Experts of a small language model.
Size: 10 layers, width 256, vocabulary 32768, 45.3M parameters.
Below are experts of layer 3 (counted from 0) of a mixture-of-experts language model. Rows are named gate (a neuron's input weights, with its number), up (a neuron's input weights, with its number) and show model dimensions 0-255. Each number is 128 + 24 x the weight over its row's rms, rounded and kept within 0 to 255.
Before each expert's rows: "gets" lists some tokens that make up at least twice as much of what it gets as of all text. This comes from a sample of Wikipedia text that the model never trained on. Tokens count by the router's weight.

# expert 121
gets: " and", ", and", " or", "s and", ",", " and the"
gate0 [124 162 125  93 144 157 125 108  87 142 130 144 123 142  85 152 175 171 109 135  96 143 118 119 110 128 106 119 133 116 126 153 185 111 145 109 171 110 133 131 164 129 132 140 132 127  97 112 100 150 104 109 116 143 109 148 103 135 152 112 134 102 103 139 132 122 169 115 129 175  73 140 126 174 120 100 162 118 116 145 151 132  90 149 112 117 165 107 146 100 124 149 138 143 166 173 153 103 100 108 133 175 104 139 157 112 143 115 158 141 129 157 115 123 111 132 103 120 104 127 135 184 115 112 117 161 161 124 166 116 102 112 146 107 124 143 107 115 149 135 115 145  72 155 108 142 116 120 105 123 112 122 144 140 107 139 118 149 101 138 181 123 137 106 164 178 150 117 106 130 151 156 126 139 173  96 123 104 164 151 107 156 140 107 129 123 178 133 116 147 139 123 141 134 104 122 131 149 168 120 120 153 196 106 176 108 105 137 129 111 122 119 162  65 123 138 109 124 149 126 141 149 138 136  89  72 146 165 123 162 152 117 155 107  94 109 146 146 119 103 102 146  92 137  55 158 140 145 128 103 105 121 154  85 120 133]
up0 [132  86 151 105 136 123 168 157 127 123 108 111 169 107 119 149 127 171  70 121 132 148  97 207  81 129 147 116 137 140 140 148 114 133 144  84 126  84 136 144 118 130 136 154 161 141 112 131 118 129 113 144 118 105 152 166 141 135 159 152  97 124 169  97 142 160 137 103  96 121 129 108 141 134 128 147 155 123 162 143 121  96  70 148 145 134 137 149 122 103 116 162 145 139 118 150 134 117 113 151  93 157 147 109 161  91  84 157  97  64 118 133 116 112 106 103 162 138 126 139 109 130  93 155 117 118 189 135 129 159 102 143  92 131 134  99 144 143 113 139 140  79 134  96 119 102 150 127 122 115 105 149 132  85  90 128 123 131 114 145 112 133 152 191 107 108 129 142 139 129 149  82 111 118 158 112 109 130 122 138 123 133 107 100 124 102 119 134 143 140 122 138 100 100 162 130 103 119 126 135 187 159 136 130 148 139 106 127 153 128 143 109 137 160 112 106  99 201 135  99 129 145 137  95 131 125 120 135 102 132 149 110  60 123 127 168 100 139 121 146 149 147 118 109 126 115 169 135  92 129 173 119 133 185 137 163]

# expert 85
gets: "a", " |", " |  |", "–", "i", ";"
gate0 [142 125 149 160 138 112 116 105 140 113  95 136 123 142 112 162 136 137 129 137 133 151 123 101 106 148 156 111 109 108  95 139 146 108 149 121  85 124 114 123 166 110 164 140  80 130 139 138 100 150 111 143 145 122 119 128 107 106 115  99 108 100 180 132 110 158 113 136 103 156 117 112 134  86 118 109 133 137 127 153 137 182  91 144 116 130 159 139 122  97 109 133 163 137 141 145  96 111 113 112 112 136 164 139 145 147 134 143 162 147 138 185  82 102  99 140 108 173  79 138 143 152 129 140 134 156 134 128 150 113 102 160 168 104 134 102 145 148 149 113 117 178  95 130 142 153 160 160  83 114 117  87 103 106 107  92 121 123 140 106 137 140 162 117 148 203 109 124  72 132 167 116 118 144 120 118 115 113 111 136 133 125 106 116 102  80 134 134  76 165 141 166 113 142 146 141  85 148  91 113 131 116 153 122 133 137 147 134 136 151 148  80 177 100 117 119 130 127 170 126  74 145 144 147 119 100 177 144  85 151 133 115 129 104 114 122 185 128 102 118 132 146 148 140  73 158 130 174 139  90 103 104 155 135 123 118]
up0 [136 121 151 119 143 146 144 124 131 116  78 127 141 116 112 161 167 115 119 168 131  93  83 181  87 139 150 127 131  92 116 121  94 102 133 113 139 154 124 157 161 125 162 138 118 128 132 103 123 142 192 124 120 139 113 133 107 126 114 129  91 107 132 125 123 166 103  96 138 106 154 132 144  88 139 127 140 124 137 133 140 135 135 119 142 128 159 153 173  87 116  98 146 113 124 132 138 174 160 147  87 168 149 148 126 133 141 111 164 125 153 168 109 117 110 149 127 126 121 107 171 143 117  90 107  56 143 119 154  89 121 154 101 128 156 166 137 139 127 130 130 159  95 115 113 114 118 108 111 123 115 119 126 119  97  96  90 102 117 188 121 114 146 129 120 126  65 143 109  91 101 132 121 113 124 150  95  97  92 136 155 102 117 102  80 115 134 105 108 142 111 160 110 114 162 122 107 173 123 102 141 188  86 141 132  98 132 121 126 123 133 127 180 125 136  87  86 153 152  88 149 138 130 133  77  94 167 153 114 164 108 105 125 143 124 160 129 145 135 140 162 123 149 146 119 101 129 173 141  97 161 152 138 154 130 162]

# expert 113
gets: " ", " (", ": ", " | ", "-", "s ("
gate0 [153 137 137 114 172 120 122  96 167 147 111 117 130 175 103 125 124 142 140  93 124 118 116 144  95 122  95 107 103 126  92 158 142 122 145 114 148 129 127 118 151 115 105 146  99  76 134 116 140 153 121 135 121 145 146 127  89  98 152 122 124  92  84 132 120 124 100 119  87 168 157 139 141 148 143 160 133 177 139 189 132 170 113 174 101 156 169 166 118 152  98 132 127 111 139 138 186  94 131 130 119 139 123 114 134 154 130 109 118 128 135 193 107  98 113 153 129 128 127 124 149 191 169 128 120 166 135 109 151  78  92 147 123 136 136 148 136 114 111 101 143 148  74  95 126 124 119 159 120  83 100 127 134 163 118 107 132 111 131 126 139 141 149  96 144 176 124 117 105 137 157 126 155 158 100 109 112  91 141 159 129 110 109 116 123 114 116  87 101 162  85 154  97 107 142 112 130 142 144 117  96 158 157 159 133 128 138 165 167 130 145  91 143  94 127 103 107 131 135 124 120 160 139 115 109  78 169 119 125 148 159 129 118 123  92 133 178 141 107 122 147 167 107 138 100 148 140 155 138 105 154  83 166 142 111 101]
up0 [132 143 148  94  84 138 119 136 164 102 122  96 156 137 108 170 138 141 106 128 146 125 107 178  74 111 122 134 126  87 144 127 149 142 134  82 127 121 126 150 120 139 136 139 158  83 105 118 155 131 166 119 112 129 118 142  97 131 122 101  70 106 130  94 150 146 142 127 146 107 112 159 147 151 160 128 122 122 141 152  90 149 138 137 121  66 142 133 122 105  88 110 122 139  85 130 143 154 160  96 130 186 150 160 148 127 141 116 113  91 170 151 130 145 114 146 158 101 103 117 160 155 149 110 155 125 159 124 135 127 127 142 109  79 115 150 159 123 127 132 118  82 128 118 129 103 145 115 128  81 120 147 156 111  97 152 132 123 189 156 102 127 114 175 100 117 131 125 151 111 141 153 152 129 140  86 141 111 122 130 142  88 109  82 143 114 100 140 141 130 104 149  82  90 148 119  88 125 137 143 147 150 125 134 149 121 116 174 100 134 141  97 142 104 157 130 122 153  97  68 139 128 107  68  97 133 146 145 101 164 165 109 108 135 117 161  92 156 123 123 157 142 145 132 146 145 171 124 142 117 137 150 114 169  71 151]

# expert 5
gets: " |", "| ", " |  |", ") |", "|", " | "
gate0 [152 124 157  88 187 169 129  84 156 151 137 124 146 137 117 144 162 144 131  99 126 124 106  94 108 116 132  98 116 123 126 136  99 116 142 120 116 147 174 106 159 108 120 141 112 105 151  89 143 129  85 135 137 148 126  99  95 126 118 144  99  96 106 127 147 118  93 140 124 144 109 121 122 118 170 141 140 122 147 172 148 155 103 161  93 112 154 159 149 123 120 111 175 135 148 156 141  79 145 131 104 153 145 155 133 151 140  92 150 148 179 157 107 135 117 137 111 124 131 123 123 190 101 148 115 144 107 115 146 121 108 142 119  99 145 116 115 110 117 118 131 152 104  94 122 186 164 109  87 116 106  96 119 136  96 166 114 129 126 110 157 126 164 135 159 188  99  92 100 135 136 102 131 156 120 118 143 107 138 154 114 145 137  59 137  88 117 118  99 148 144 111 133 167 142 108  85 137 146 136 106 183 147 146 159 110 121 171 137 109 138 123 147 146 116 138 121 148 126 168 104 190 107 142 156  85 137 143 139 138 123 113 104 134  91 160 145 157 156 114 138 157 108 138  89 175 157 163 149 110 138 133 161 124 117 151]
up0 [147 112 149 109 173 160 144 151 155 126  98  70 143 171 142 137 144 131 116 150 168 132 106 160  62 142 122 140  68  78 146 125  59  97 106  77  83 123 117 155 114 145 137 149 148 105 175 127 114 142 141 131 110  72 104  69 154 137 142 144  87 134 126 121 151 110 120 135 112 124 131 109 126  92 141 130 165 101 126 123 126 124 143 114  86 122 157 122 158 108 113 122 144 159 107 134 126 112 142 119  92 157 155 158 141  66  88 125 123 169 157 147 146 156 155 125 135 160 138 120 125 107 109 129 108 143 109 145 132 140  84 141 141 101 103 105 164  85  96 160 126 105 116  97 123 129 137 109 103 118 111 109 127 119 114 112  94 143 121 108 158 111 120 167 115 137 133 116 152 136 147 174 148 137 147 110  99 162 128 137 140 104 112  51  95 109 145 135 110 151 144 137 111 128 133 112 112 132 163 173 150 144 105 151 112  97 114 130 125 167 148 100 177 126 131 128 111 141 129 111 125 161 103  95 120 111 154 114 174 133 142 127  99 127  88 150  99 139 129  83 130 118 152 113 136 137 139 132 128 133 159 111 133 152 123 127]

# expert 82
gets: "'s", "'", " his", " their", " its", "’s"
gate0 [170 146 134 113 140 177 116 109 155 163 156 168 115 141 173 125 153 168 167 151 130 104 108  85 127  97 180  89  92 109 126 102 136 112 125 153 162 145 190  94 156  93 111 123 127 120 120 121 119 152 112 108 128 108 130 110  75 136 112 109  88 110 183 136 198 133  92  92 115 161 122 156 118 138 132 125 121 145 154 151 140 143 126 116 127 136 155 177 114 104  97 129 124 151 165 177 160 137  95 118 142 131 114 137 131 144 133  96 138 144  92 155 109 138 125 121 116 126 110 115 128 146 132 154 140 114 113 110 161 134 102 142 132  89 150  91 151 144 118 107 110 141 102 150 157 169 153 122 119 123 136 148 159 160 116 124 123 128 136 104 125 100 132 118 128 157  95 162  72 126 172 148 138 134 134 116 114 121 148 127 119 166  85 117 148  61 103 141  75 155 131  84 132 120 119 115 129 119 115 141 124 157 165 145 137 135 129 124 131 131 148 106 144  99 126 145  84 145 116 126 122 142 108 129 138 119 127 147 131  87  90  85  94 150 120 118 151 144 109 116 145 139 118 112 128 186 150 121 176 115 114  90 179 156 130 129]
up0 [ 96 132 127  89 150 118 161 147 107 143 133  87 164 135 104 124 148  96  60 133 144 129 126 158 112 144 142 150 117 112 154 145  84 118 127 103 105 127  93 153 126 165 176 158 135  86 133  85 119 118 153  96 123 150 112 138 141  91 161 144 108 138 154 121 116 149 154 168 111 130 153 143 152  92 163 131 148 134 105 195 132 127 118 119 101 101 151 119 124 138 127  98 119 139 107 117 169 134 166 147 145 156  91 145 130 115  99 126 140 122 181 115  91 155 103  91 136 109 134 136 133 148 145 132 130 105 126 144  98 122 153 159 101 132 148 137 140  98 156 140 128  95 130 124 118  94 128 120 167  81 122 117 120  90 125 124 113 158  89 133 118 131 133 132 135 114 163 140 144  72  73 130 133 114  94 112 116 102 147 135 127 112 123  87 109 136 153  80 171 113 121 171 108  89 114  93 122 146 137 155 127 119 124 126 150  95  95 137 132 149 117  92 152 107  71  96 136 180 168  87 176 132 149 118  82 144 132 124 100 167 163 167 117 129 114 159 107 104 143 120 109 104 109 164 134 117 121 153 140 129 139 152 129 155 138 146]

# expert 102
gets: ",", " of", "-", "s,", "),", "a,"
gate0 [125 113 165 108 137 153 158 108 193 164 158 132 162 147 149 139 130 117 136 143 130 118 112  92 105 127 143  77 138 101  94 118 137  93 146 154 133 154 159  85 177 118 120 131  84  98 129 148  92 110 120  90 128 121 128 141 101 125 148 129 148  78 150 139 129 139 128 126 147 113 131 149 127 158 168 128 126 163 142 133  95 153 146 167 121  64 171 180 134 148  80 128 119 111 168 155 165 115 150 141 137 108 112 164 155 153 134 108  98 160 153 143 137 113 136 177 142 107 128 116 124 189 141 119 113 127 122 146 142 115  99 140 112 137 134 152  92 128 130 102 110 152 139 157 100 160  96 118 110 122 106 118 143 161 137 133 176 141 132 128 141 107 120 103 198 170  85 146 109 117 141 130 109 119 132 115 157 116 103 176  95 134 152 125 129 109 133 123 119 174  77 156 131 142 121 129 130 112 113 130  98 173 152 106 120 118 100 161 143 100 113 116 180 129 121 134 111 147 110 123 141 150 158 144  94 151 168 107 147 157 153 126 146 148 122 112 171 145 154 129 101 136  96 134 124 145 164 123 155 118 107 120 128 137  79 108]
up0 [147 112 111 138 142 153 145 151 137 118  82 138 151 111 132 220 135 122  63 140 141 132  82 125  86  92 124 148 106 154 140 136 121 140 109  92 126 115 129 128  95 127 118 157 125  93 171 121  82 133 107 138 123 138 121  61 113  76 145 129  99 130 128 111 122 101 125 151 129 106 140  92 158  86 153 144 169 124 128 155 139 151 151 109 134  86 165 147 183 133 121 108 137 128 136 112 118 135 149 100 134 176 147 143 127 134 114 148 134 142 154 130 140 167 137 119 126 104 108 123 162 137 130 117 137 107 123 117 116 100 103 144  73 115 134 119 134 130 105 119 140 109 120 116 132 126 148 135 132  94 103 130  71 137  73  83 138 124 137 156 103 139 127 143 140 158 136 128 125 122 111 116 140  94 158  62 147 125 122 114 136 154 104  74 117  81 102 107 129 141 102 120 135 106 102 112 151 123 137 150 139 137  89 122 174 118  55 164 111 114 153 154 175 124 144 138 114 148 106  97 167 140 143  88 105 121 151 153  96 111 150 117 112 157 121 132 147 123 138 112 170 143 137 156 118 135 138 139 147 119 108 104 114 186 109 117]

# expert 112
gets: ":", " –", ";", "),", " -", ","
gate0 [136 104 155 107 156 163 109 137 153 138  98 147 136 105 110 146 131 113  99  96 131 114  94 118 115 141 154 131 141 133 107 110 145 103 135 126 128 163 167  77 166 133 122 112 105 100 144 121 117 125 118 118 126 155 138 120  84 144  82 150 144  72 134 113 112 140 128 105 126 149 116 123 141 162 138 123 137 125 168 156 110 141 125 184  87 127 175 150 138 133 128 102 136 140 190 162 139 111 141 125 144 142 131 134 130 167 134 122 119 146 140 156 106 119 124 137 143  94 149 123 140 165 108 141 144 131 136 112 161 114 106 155 104 114 156 155 108 116 113 132 109 133  64 131  97 139 136 121  86 106 112  97 137 138  93 120  97 127 132 150 174 161 163  85 180 196  99 149  99 144 118 112 125 109 147 103 128 123 100 112 108 119 105 113 111  81  86 100 107 164 140 144 108 117 165 118  81 130 148 126 124 148 146 111 173 110 119 148 125 130 143 102 148 133  79  99 118 121 134  98 132 148 122 149 104  69 138 118 144 139 154 119 139 140 112 117 159 147 129 144 161 133  99 147  69 179 182 162 132 113 128 153 199 141 115 147]
up0 [ 93 102 137 136 141 148 132 138 166 126  81 120 133 109 133 143 104 152 104 135 182 122  89 156  85 121 136 149 120 109 120 100 114 107 126 127 102 174 149 138 124 122 134 144 163 125 138 124 102 157 166 109 117 110 150 149 114 113 143 118 107 166 158 114 120  98 161 114  84 157 113 126 146 109 154 168 146 107 178 163 119 147 139  96 139  83 158 124 160 131 122 113 129 132 121 114 179 129 142 139 116 168 160 142 117 128  86 148 116 127 167 147 117 145 108 159 150  99 134 105 110 145 150 119 111 111 135 114 136 128  90 184 130 112 123 124 160  86 116 163  82 130  92 116 143  89 110 125 121 109 184 131 140 109 106 134 110 130 130 138  96 112 135 129  98 142 118 125 125 123 111 104 129  90 147 115 143 109 128 146 130 131 116  93  79 107 107 129 117 132 112 153 126  81 159  85 141 112 144 136 154 107  78 166 113 109 127 170 133 154 136 120 185 111  92  81 123 173 147 133 140 139 125  82  57 100 172 145 130 117 145 115  88 149 118 146 106 135 104 100 151  99 155 117 112 155 169 117 131 102 107 148 128 178 151 158]

# expert 91
gets: " a", ", a", " an", " as a", " A", " of a"
gate0 [160 138 155 132 131 151 125 114 144 124 113 184 167 139 129 114 116 128 119 129 152 131 122 101  66 144 149 111 107 103 122 126 159  88 154 135 164 126 165 123 158 137 134 139 111  92 144 129 127 134 113 132 127 155 138 156  97  97  79 164 162  73 116 123 115 111 123 128 125 165 120 140 110 162 131 130 143 132 137 135 135 133 114 159 144 114 137 192 146 130 104 163 117 164 156 168 167  80 115 125 129 123 105 152 149 121 133 121 135 146 156 126 109 127 156 170 141 125 144 154 129 155 141 132 154 110 140  84 146  92 108 125 121 164 133  73  82 140 131 116  95 142 121 170 106 168  98 123 114 108 122 103 142 153 109 128 149 105 128 147 120 104 131 101 196 143 110  98 101 159 114 129 121 122 123 138 123 119 134 153 120 123 107 159 163  97 128 150 115 176 116 195 157 121 125 113 129 116 104 122 139 173 159 112 147 146 113 191 155 147 154 103 166  82 167 146 103 137 155 128 155 144 128 126 166  98 162 141  93 140 139  83 128 168 139 130 165 133 137 109 136 128 124 143  88 150 151 134 156  96 134 117 145 121  66 126]
up0 [135 133 120  69 156 166 172 160 106 124 117  87 127 136 138 154 179 144  98 114  94 130 119 182 104 114 166 132 140 132 148 117  89 131 133 129 105 137 129 162 117 158 109 153 138 107 130 133 117 139 152 124 143 131 108  67 117 129 167 132 112 159 138 123 100 140 125 110 110 135 141 117 151 117 145 112 130 100 140 149 124 142 145 122 113  94 161  88 143 128 144  83 144 116 103 153 117 147 159 107 131 148 117 136  91 125 114 126 146 102 140 167 120 112  69 122 102 111  88 103 119  90  91 141  78  94 151 162 149 106 116 155 119 109 118 157 158 113 109 160 144 110  95  71 163  72 146 114 126  89 129 128 132  79 116 115 117 126 132  86 144 116 130 111 114 151 106 138 127  82 133 152 120 123 146 138 117 137 123 111 129 131 146  80 111 111 112 120 124 107 149  96 115 120 154 104 107 142 165 153 186 127  99 144 113  89 144 127 154 126 151 119 139 162  75 121 151 126 115 107 103 165 167 130  85  94 137 120 126 139 146 143 101 179 100 124 120 136 149 145 121 129 133 155 152 125 123 127 106 141 128 137 139 169 213 162]

# expert 2
gets: ", ", " in ", "–", " In ", "In ", "- "
gate0 [150 117 133 111 137 135 141 102 155 154 129 136 117 143 124 151 163 116 142 106 124  68 111  89 126 128 101  89 125  94 117 111 116 130 126 170 161 157 157 142 169 125  92 127 110  87 129  93  76 150  87 117 111 195 158 128 139 110 138 119 123 121 154 141 125 127 124  89  83 160 123 165 144 113 136 161 130 156 136 154 149 164 114 166 138  93 165 151 151 130 109 124 117 138 135 158 138  91 158 147 120 100 150 166 100 111 164  82 136 139 131 144 105 153 145 140 131 106 161 114  98 181 121 151 117 107 150 107 152  91 132 179 138 113 125 142 100  92 121 129 114 145 144 128 144 168 108 132 153  96 116  95 163 150 137 143 158  91 150 127 175 113 145  85 177 162  97 140 101 121 125 130  89 113 125 111 131  96 112 117 129 150 129 149 172 123 113  75 115 155 145 153 135 106 149 124 123  97 128 131  90 142 159 132 142 108 123 140 129 116  99 102 138 118 130 167 118 122 171  92 120 166  95 158 119 111 137 115  93 111  95 116 153 124 113 111 186 119 106 137 119 142 102 158 113 153 138 144 169 112 155 126 156 161 118 106]
up0 [ 83 157 159 116 150 147 160 140 136 128  89 107 142  88 120 127 141 132  91 131 149 121 131 179  61 122 177 148 120 103 156 122 123 100 140  84 116 114 109 135 106 141 155 166 155 129 127 128 106 142 139 118 143  92 104 149 105 122 156 126 114 172 139 109 159 120 117 122 128 132  91 108 164  98 108 138 160  99 142 171 123 133 113 122 102 135 169 127 124 115  87 113 115 103 111 104 125 157 133 121 128 160  84 162 129 156 106 120 138 105 143 126  88 110 105 124  94 128  74  92 122  71 115 133  98  81 160 123 132 114 105 125 101 159 150 135 159 135 138 151 109  87 108 101 139  97 165  90 128  90 136 173 130 115  68 104 127 162 107 156 129 125 145 126 120 138 109 120 147 127 109 130 130 112 138 121 138 133 156 147  88 106 123  77 141 126 134 120 125 102 135 146 149  99 152  78  94 140 133 157 162  99  84 133 180 132 126 139 129 145 140 121 177 117 112  82 126 143 134 125 167 151 109 104 120  99 201 146 143 157 163 129  83 130 104 123 116 133 147 113 153 111 145 115 128 146 157 123 116 134 125 139 100 138 131 169]